{
  "num_hidden_layers": 12,
  "hidden_size": 512,
  "n_experts": 24,
  "experts_per_token": 2,
  "d_expert": 96,
  "d_shared_expert": 128,
  "hidden_act": "swiglu",
  "moe_layers": [1, 2, 3, 4, 5, 6, 7, 8, 9, 10, 11],
  "router_score": "softmax",
  "normalize_top_k": true,
  "routed_scale": 1.41,
  "balance_loss": 0.00196,
  "balance_bias": true,
  "router_noise": 0.3,
  "router_logit_norm": 1.0,
  "init_std_router": 0.0162,
  "lr_router": 0.000581,
  "num_attention_heads": 16,
  "num_key_value_heads": 16,
  "head_dim": 32,
  "vocab_size": 8192,
  "norm": "rmsnorm",
  "norm_place": "pre",
  "norm_eps": 1e-06,
  "positions": "rope",
  "rope_theta": 10000.0,
  "rope_fraction": 1.0,
  "qk_norm": false,
  "attn_scale": 0.177,
  "tie_word_embeddings": false,
  "parallel_block": false,
  "init": "trunc",
  "init_std_qkv": 0.0258,
  "init_std_o": 0.0,
  "init_std_up": 0.0258,
  "init_std_down": 0.0,
  "optimizer": "muon_variant",
  "learning_rate": 0.0127,
  "lr_mult_o": 4.0,
  "lr_mult_down": 1.5,
  "beta1": 0.95,
  "lr_head": 0.0061,
  "max_grad_norm": 1.0,
  "warmup_steps": 200,
  "schedule": "wsd",
  "decay_fraction": 0.443,
  "decay_shape": "linear",
  "final_lr_fraction": 0.0,
  "batch_tokens": 131072,
  "max_seq_len": 1024,
  "doc_mask": true,
  "train_tokens": 503300000,
  "max_steps": 3840,
  "dataset": "wikipedia_en"
}
Below are experts of layer 4 (counted from 0) of a mixture-of-experts language model. Rows are named gate (a neuron's input weights, with its number), up (a neuron's input weights, with its number) and show model dimensions 256-511. Each number is 128 + 32 x the weight over its row's rms, rounded and kept within 0 to 255. Numbers have three digits each.
Before each expert's rows: "comes after" lists some tokens at least twice as common just before its tokens as in all text. This comes from a sample of Wikipedia text that the model never trained on. Tokens count by the router's weight.

# expert 10
comes after: "H", "D", "K", "N", "P", "M"
gate0:093092081127112114073165189151111143118102106117111130129159123127117102124134209159161113155175110093129095098149199113109144107144053106067113135109096099147128068174091099065159092156126109139049111159054139071111181128081106174011077134125144165198090125129110120177079137155128171187145117134124115140159092127160153163103117159127066180143114118094101177154114153119178161151115126123157095094121131067099120104140147081155190073107136100118110142122122163098132078096134131110123172105143146111132127086147095070193130096159118084097134108146164157193162112097089096161119102091065110165147141145145119163159125108115104229124119108115111084124087185117107174141118142134125122092112151163148121118120140130072135118128139109121162109106132127146148114163134169
up0:183077117141146144123063094132152133123073114152191066187129124168128112089075164149159076097098134094145195165146117092074103105096159091097121114151086135114126110116088111128159157067110108093125116185091138105158112110078113100170117143150146121126116129099135096166144176103101110136045172083147165112128105148045123122133135142146093121174144105144111151130146174112159178128087102143156137123161131120155122102109129168090100193147134111121125107173075134148136109097131116121106164073125146183128122163125162090132159169122153161151163101120115156124169115095097134108087086145198161167098083133108100166132044155103148141171178074120109075117140096203203066167127083155071109121070116170152170165177150139144154087135170108152128151095080127127110061142103130

# expert 17
comes after: " ", "0 ", ") ", "1 ", "2 ", "% "
gate0:089138128118078117110155147122158151129061149105146094128161125134060121155112158120131134121129126150148116086112158149147117159141133111194120122139151194117104142179086114161123143137119106149137159119033186142112112109155161126125169097148093116151112096119060136126180119095135139085133160196175157089152150116123187081104108143098136173140171136104116138183145177114096096117187111110090020074103043155105165160096149131167179149094097116123119123155153145103148117169167117159119177111118106162069144126141147123132158124166106110091122163185128093147134112086083144129154099147132121147159087137090131148128119108091091172124141145129127094193082063128192119047106123154147169136127136134108166140108069148147147159092183112085129132196140117189104081113169090
up0:065158123088095153145126151098107149119118100141140067177161123117083157132129096176210148071185135058137195074117100134152097123175121132147112109069114118072147115140101145105118107161155137127139072100159129130118033090137139129152159154165134192108127150178100171074154073124054161053213100171112167155137209078105176114150140084110123134105105093142116091139148124133124080200098096111168130105097157052130117094054075155182154133116132125086154152157138127129106140172096148121125172085102128123169173130107163073133117126139148117141110130157103129134158197121081105191132092162141111143141164159124104104131147111129156089126146143128153138141107096176193102126092110135158224170143130118148036146125100166112072173137128122146174112107091111133135083106155138

# expert 18
comes after: "\n", "the ", "The ", "V", "of ", "- "
gate0:089132121083145149115127112144132156150121166130127103121136094094079172054146102149154157124176078159090152090126143119157173160074090168157122047120168118079130155171057165172119091142158163117127149160106164151174072161131154158187124131155141126141101105102149113156150117170156113108091152155132090147099128078098128078194113139133144182081159137104103124093058158160172121153121141134126150119088128143139132157147183137151147135143143135107112071177102115120090107121159103139174133152158147136183170157174093105157075200154114162118086100102178102100101166128075120121078184096091129126160099125102101058151122125122086147122133127106108127140173117157137123152110133153051067113096072115127100085156113124144076170136155107087096182106143100110173097130190118
up0:088142125131069096122095202079142110092102124125190109161139126097116087191123147175124179090112177101056082113133104165048159112125110081127099084125143078129118155169099134160102130096078158134149155163076108197125122175152077097108079086165116127150148106082099181102138121074082127169107055125032146141140137095170087159105118108087144104118131175159049154195106120094109125145122144086120150149098155122079169142125075142127109151145142092197068149130139074111173121178100060080103118080087130157137137095138153119140117118142135105140094167158126195145145124149137125138100213081120142166126172145140132118152171113103174077099155145173077168107150117079112153186139104131075132132138128142144087103145106140156090131152141135113156196114147150159081107104129117